Below are experts of layer 5 (counted from 0) of a mixture-of-experts language model. Rows are named router (the router's row for the expert), gate (a neuron's input weights, with its number), up (a neuron's input weights, with its number), down (a neuron's output weights, with its number) and show model dimensions 0-255. Each number is 128 + 24 x the weight over its row's rms, rounded and kept within 0 to 255. Numbers have three digits each.
After each expert's rows: a language model's description of what the expert responds to; "gets" lists some tokens that make up at least twice as much of what it gets as of all text. This comes from a sample of Wikipedia text that the model never trained on. Tokens count by the router's weight.

# expert 1
router:107070155137128111113093156096110154119130164104100081118159085154101129101101118154122165087117118118105135138112137173173124129152133110131174092168140182135132137159117112080122098162131122123127122098147099126112100131128110114112131122158085119110128097146172160141119143126158104118138074115136136153132085083102174112114127132098145128148121143137147108172129191122143134113129156178134135110141137128115089119105178154114098178144128118090137156142162103110113123076103131099126143124134118069125141137093164123135149111123079102112134110125134153146114092095096117118151133121119095134120072126138161126112160115129130131071138151093151153119190113132129114142129169131074131130137159079147089122134112115125140113141121104141096094115148129118092110102142170
gate0:095123137161165132137119135150132122144145115110112135106122117113115126154141145113099093127116145117137129121128135155125118115140079143127098119143127140105131103100104123128127145134109104109144122113089136159083150120104101133171163122127123128112105125128143113085141163136178116103093088094135163126163128126092138111132148158142105121191127121161144121123132143125127119161107136114091083072151155107126137126115131125127101110134125071145149135099135138090118159119109101136140143118118111117116143093128121121088158145150104125111066113120149141178120123140130167115114086110142130102098145126100108155175105113151135154128095137144137141111115133143106111134166153149143100089106110175129132174133170139175187112128132126093112087155102107097147110094125121
up0:135105153121143161132115091131124147158116144142113113112161143100111112154130094111104122147114148152158143127162104136124117141143134106142094144102130134086136127120093131104080117109144083113160147115125177113094120134192103145131126147158130120096106175142120135144078138121153111111120109068127192130117124179134104097132127138103106092152136113135124097119163140118079148129168127124089128149171122110126108110150113120125159123158101085173163126069144098085123150079133099127109131119096130134097140140106106152101151153138136144114080126132120098117151129115107145115151141139139112119147127104072100107107100093190149118085077120144123156115103157143119135151193114138134109086129110151143119150117133125119165132131160108120104077149131168152132110100148166
down0:180122144139118158135147144129127125131090121153132135127139140136147131129121163129129120159103129119131118135142138072115089111155129158151134118119112104116120150116139137153091180109124171113155118095069114142172143159081137154152110103099190117063096151136148138122140148171124141199112145164123141113111125147125123137153141084153194127134155118108095122136097117133107104145113145154132122160162065124146154134114129147164144142120147108114146138122138148177148097154115091164134138124100092104156125142145139125145121106153095135109111078131112132123116144095141100133132110126106107169106166134160140176117102074125111128100143088150170139119120162134100142137124154071125142098166139143146131096109121132122102144095154132134139159136126140110140143128113112
Pipe separators in markdown tables of votes, results and tracklists, plus month names in dates such as August, October, December.
gets: " |", ";", " August", " May", " October", " February"

# expert 27
router:104132097113146117178108101155102116113122080127102155116140136141140123099139125120108123127097111146147082171107137078111107092163121140131114117113141139103147168140119161126120173201113110096153110092119096085113125106145124083095127156111121119149113128096171187093095095112151118103154119092129132117156094176136148082075188129168163107088123114141130109145131098160115141091104150095151084110140132129163134129159121150126111143142118160147161140095137128172137140134124123140119152130117154112135117112089144120145133149120134141109110159158087129110112132108102129123125115122150171149112119113151138129179127134118112155114141174143120123112154148132086096150126154163149123108136121115120117134076137151168118114147173149117086170113125140111089115130106123
gate0:112120110155111129148144139103113157146148119106129122112120179133149131108124122134115120168124097111138110116050117161097171122094116164110106093121125139134167146136089131125112114111115098173117138133067125145103133134104104132099136109175155117153111101131170113106140097103120114140159166124128131133108104107139104152122161128100168117154137145105126132114117106148106162164122147121151125163191109117091145071143117125138145162132100131161176079120096096199149114083117123082135148098078097104108162089132118119148104135126145153169167111196112144155101154163132126129149165129132101107089166130125107160168098119133142101116133158131172141150169166097088131120099116111155084151163124103101127117149126131122079109109105114122118136096118128110135151151129092
up0:162098135134127145109103169158126081155083126119129109136119122126102121142150159138121151149144117166120151147140150084147091127131108114102171124159135128123113099119126132125148145165149139079132107130133091116148082103159152123112125148101090147125111134122100129091118130157142175131105068138107109119164121175073128134119117152115083144145105077117175115139083153097159125129101133111123136128139167151153118196117119171096130084154165111122086140115129161064106112162123124182102137146142168145185100122147134175101132137156138112118118161115146131135141125112113124120119115133121123122149087120137161117109158133135104173166100109133122154075094106155162156178159142129125123098117106180147115130100118137128157107137167099186132137173103133132134093142119122
down0:105131115070155121117122126138118142123117109129124115098124171131107126123149161109148101155084142127165135106111126119137099151122116123126117154141163130137125127155133130142132156099179088105148120143135151135096128132115108151133127137091111104162165149135114110170134162095161098129135156150110143123135143148152118106136092167157137146125156117146128153136136091094151114124097092186134135125156120120107151120109150126154108121103062102112139114123127125113130116112097104125100108139112135148106106162126126116131159135122164133152098073117151155110148076107142088096113091136170139133113112165109165096073116166138101126108200127124160115126117190099140133114107139050140144119142161114123167087125151140112137135130120112155120139164153140141109118094181167
Frequent function words and, a, an, in, was, is, were and there, used in ordinary running prose.
gets: " and", " a", " in", " was", " is", " as"

# expert 33
router:134115172102120125128140109111129098112155140090110154158130122098114112140132157157126093114190143128147138115120087082111160129081088139138127122131076135127155184155132141116115117125134133147087150152099182120154182140139133104116125179119158107135109133109108107114159131110133125131091111122098119127121164122144101111105100105101106155095124108130154157145148160094081125144092159115080064161106107111165096114146128118128135179082121096129124149154075098161124130149137152116097157122126100159143122142118152112165107087106143154118130143089156097131172126084128141130146148128129147140113156122132139140135105142121106136156124138108122110072136153117110143121092076105116152122134123104085145142138116177116121136159116133139135148134131136113115154108163074
gate0:147135170177156136158164149177107124182132156098141132155149129139126135146090112107110104133102133094107138157114140097144125161113118120132126163158151095093120186148113100146087134087090123146110148102134088145147121088121169120149131121142106091148150124124116141143127172124121133124128125155129133111122112084129135103111129121117092118099099171125119154135119089136092092094126083104136128169154112137139048152109141132132134121141129148087165101118144143128096142118103126113117112113145156159110094150160114119116099128127147148113131152108134095154153151071171105132125124170096102152080125120120133124098101113154105181140125121130107161108128131075132142122134135175101134141121171112100131124167159122151132103160137075134163128109153158153161103118136113
up0:173173107121130116079109114077117091118115105125137127145104144083135133086153143133102110101128114101142098153149168162150097106098155113118106165130154152147118116131129160138134150145161180111132144123120081150109143136101126097131114154105106116136140165101141137153166149136156156141122121139121145121134107138091143125133152109109146179130146137124153109153115119126133122158110128147101168145119151111108144158135079119092141109131108163089141098113138133138108124092133164134112155091103121130177135104127128112127100091174158093145125135140133128152088152119092102154156120090150124102167138124131123157207112146157175111102120124131085083150128057123137146112089114103173111172169134108119105076098127124116128114123128140170134109106151092127121128136080121
down0:144100127151111127149130107121159176134144110162134123112123129126094168125176143097098122147119120120127092095145112133143082164103110110153137149118120163118135116138113081107155156150128179126115156125142100123085140123099198103140090114167139128185142110130111098076148147139120115150142099058113098132155080129120094112141134152102147138129137123146122168162173119104113089128139104128149128128156166160114140127079117118142130106112119099138119099161112103140174119127110118185142122160096117161119133157132139141100175114126120160109085132123139111167078083125114162113109132172105132127147145129130148107136164141125129133108146164103145065154151149145068101166168106146090127138148103110107111089167143095098148168116149124124146114098101157097112112134119165
Word-initial capital or re- pieces such as V-ries or re-signed, quantity words such as more, most, some, and byte tokens of Thai script.
gets: " V", " I", " more", " re", " most", " some"

# expert 41
router:149132109144153111112179120095094147108061122143128132136116170110183083170093113109135138142106119149119097146090161125159148100111116139135147129148153117119169092152118122093090143143113091178150151126133122145128101120097124120105143107131153133120115112160138088136132130148130089128183124107106152122113126132081116149130106114124170119134133150125116138114117124128122160138100098128146107133144153156163139121106125120083090151132129110123156156143138122118087143148132141111154141129144178154113123140119133119122140143128156165136108161129108092160137122108173128136148157134113146148105122127155138129145116158128109118141119136169086115123110143134121144149102127155133104127144106150124079112109171147150121107154106122138154108181118090131125113156118135
gate0:117123146092095170125082132140103130122088099127131137098092097132108092152118114131116122128103121147184148121144109122152134072078148075142151140132110125123088145131141117108121096105100095147155067144118109108122143147138095150088153125118146135136098151150140162104134109172089156162102121131147135107116074122171098137103142123163143170158158147104111118130166153095169130160116118140116103113098105170158158087096119104084135149145159119105113152140115140142148181090103147149127142131140134121113097116132142113134107148154110131124147127115141123157190126157111117128105151170112136126131108114124154161160155155154146155101127127118139114120109132120099129117160097112126136114114118114118102135134121196155111128104105101141037156139131136142125119111133090
up0:109124129076087183113071128136107116133093082143102135090122114148117105152119143137127120150127144139175142133148105105123152065097150083120145137123124124149124126145133135105134107105094149131127067141133117123138171146137115141054154126112153140139094145128129136101144115157089163164124107154136131124126098129173134144094123137160135136131150135133125130147160124111174122144101128138102115123098117156174160079103108124078165139125152109098129135139107122146143175119085175139123163109137117107099094135123140099122087132135105142115136138108148137166204133163122104148064144168091147131132116096086141182128157125140159132099112147102126122116116134105095126119139086104111129127111102101143112117129124159141096120146111117120041144106140127152121116079124103
down0:150100123093142148123150158121123136103112135152120151146145170097113109110122151108131129143141136128148097160145135116105149158077145072165115126105132125112148124046148156132118144081133094174125164151140194181198121127125088135138137122123089093097167129137124142084162109112154121123143087124158116122164146117100132121117091172107117105105107108110103088137101139098158123133096114111165111155161125165118123082112092122130155120141141134138092078128144160144168167141107130094106129122086113153119124092152135111117138114112112085161157122108127118127114121166102145079159137103157115127122121185143078094142133130131149105165097132156125165098170095106120113131135135105092129120127110163105143125114143139118102132159104134158137124117097149118130090133126130
The digit 2 opening years and dates such as 2019 or 21 May, plus single capital letters starting words, such as C, E, U.
gets: "2", " C", "c", "l", " E", " U"

# expert 5
router:152127120102147100127104136137139130113135101103110131082124127102152137142141112152125138132102150120139137110101131153119071115153113118123135100138151135159153101130125131168170116093128127160130079120121086110147097127134126101115126164182078167160096115065189099112099084127120146111113127138109104136146141082120160128100129159141136120119097144104116137126152125117158130150098135113131125130105111110148090093085164158147134137086140125116097085106124065152154119086120156069096137132106126155111092156142119146134127150103111138097080151117110169121160100152144121142137085127145169126141127137117141130108103124154179154130116073113119149126150159110144151152135140121118126119113111092124104109140093167178091105125112115150126113096095136138153147118106095
gate0:141153114157121107157101120153127114151139133122151133088144130088085096146161115112130122152110156127127101133138137168161112170159148120107170138127101155129125141128095089101155159120134107179107094158144142149162120131127124104131110111148116126086118120099142140140081147099142091118167109118132124170118151131171129166097115147092142108146127139118107113108126102145137141168132145112165097117151099139100187138182157103119157164076145132122138195118132123133129109136099151145139142116108110120130147129164140123087079138085126139087115148098098132165123151105145129151121123133156133098139106136142145153138158109152134108125103104123094087095145123095099157131212097144128097133097137126119120173122155114104112089110126149141084103090133157144123113141159150
up0:146162105163123129149093109152138115135137136141167120097145134087104102118173096091132139136111134118134130098122116160150097164145157126096179120160093156125128160134087095081144139128142115171106088136150123146157117109134119114144121112163125119070128125102148166145100161106139091107153136118123124175103170141156134157117127131086124099133124130109101102126113116144135139178136169119169101120126104145106174114163134097107145143069126114142129187114115141108112106130099164141146138103110126151136136140142119112095095135083138132103112139074089123175130134104160117173125108140178129088151109156136144149139144126164140112112106086153103116084142102087111157143211125154121105121115122112130104158129140118097113108108116157143084103109102136167125116153163156
down0:114094146124083148146113137124105152133138116125215151140117149155152112132162142148150100100115120091100163148081082114110133088142137129110146141153164097143087130117114129145112116159141135134122149087179117076130140117095095109097183167083092113164161154132119164116117113096109138141116141123139141161161126149116145112133138151135119144102137112126146131134119146114119105103125118169105119087110122132101102172145105138117090115130115128070102133130092097125126123103126142105172123130145157180106125130132110123114125126158106133180144109145111192114092147125150104114130120154082113126076172140157177134102100124105134095159118111126143126117119146149187153128110160142125148108144097118119105068180128096117080112108141089165161126096136104102083144166108134
Capital letters inside acronyms and abbreviations, often in parentheses or table cells, such as S-V-R, ECI, IF, ROU, UNESCO.
gets: "N", " /", "W", "M", "R", "E"

# expert 29
router:134109105180091125151151103125146138140105116135122092111125185130143144085098113103109124127113151195163096144136109116139066089142110140158147178069109109124105140117140086135124140144139137117131139155106081129137154092135157127112151106112163077134123134135130102141092145156122109141153130123143082100160112131157119141124138125174132140134158129144119164124116127133101094169113139164124144069165120174142133114110161130110095131071155128206170119161114113103117092104123096145122076153134117110108137136135121094142101116177095131127174115146112101124165107115133098119145141097111113126162160160132111169167107131082121142115157106125102144087103118111108089102111144153113118120113061117165153132155119153129132136142128170149117166113123101071114152125138157
gate0:120152123149112101147121154146127122145132147151134141093120190107120089122103132135143119124133110132104071170159096148098140128120180150133141112078122130146079124176149115147103154124118133145098113129123155175110129085152090121148117130130156124134160077094109138106114116126128127107102118138098143144123123175110155141121138140139123141125108124105126102119155134175135135139124112128141161116174102147155122162159117126122132128155114122137146128090136112110118155140101172111147110127142130119147154100133111105157112153073115170158113096138106134140135118078139118159146117099077153145135137091116177110126130139136156124101114118152115124108102086088112153114114122141115138196142119107134118132119148125133111114160128149164127143070146141133157147164127094
up0:134145143159115118152108148145095123134126115170107146121121186126115111115116154111150106115127084129115111158165083112132131119146165147122158111091132155145089135162164123129105176112127129118099125148137162217121139083175070128149120116121169100130138104082095116095135107156122141118104132140108167142119106164120149175120127148135111131135093124099149104129138125165150118159092128111140166115151135151151113136161112146137123110133118137117141145109143112117116163148114158128157121144141121109162160105149099114152118154079121149154121094142128135134144105105156105157103138099086148157126107103113168114140125135149154097094098130146137134115093119113144143123122090151147126204157114097133098110117154149128108134139126139124153134090141142142159134143124100
down0:108147149159147151121182136129170133127136136097104127111148156139157124106109132096179138137110126140130155136158113128137140131119114104091139133059145085124153108166104101131130153143127195112112186175171127115160097131141129126108126148198135102129165114129147112175118174127134189144163090127141104120151156137150128126116158119134117091098181135121077107113131173134148113108138104142091098144110099091116117185135138162139092128120111111147130127105111144158147101104096094123132153118115156175106157177117142177113123117108143122147052090091149114114115150148144115126119122116082131124120097134142119104112153113123104151101141135090124132135127112083144124124130127124071157143112139154142137094163121091134113114154102106118104134133108113114157154156133114
The digit 1 opening years and numbers such as 1999 or 1577, plus plus and minus signs, inter-, pro- and mid- prefixes.
gets: "1", "n", " +", "_{", " −", " inter"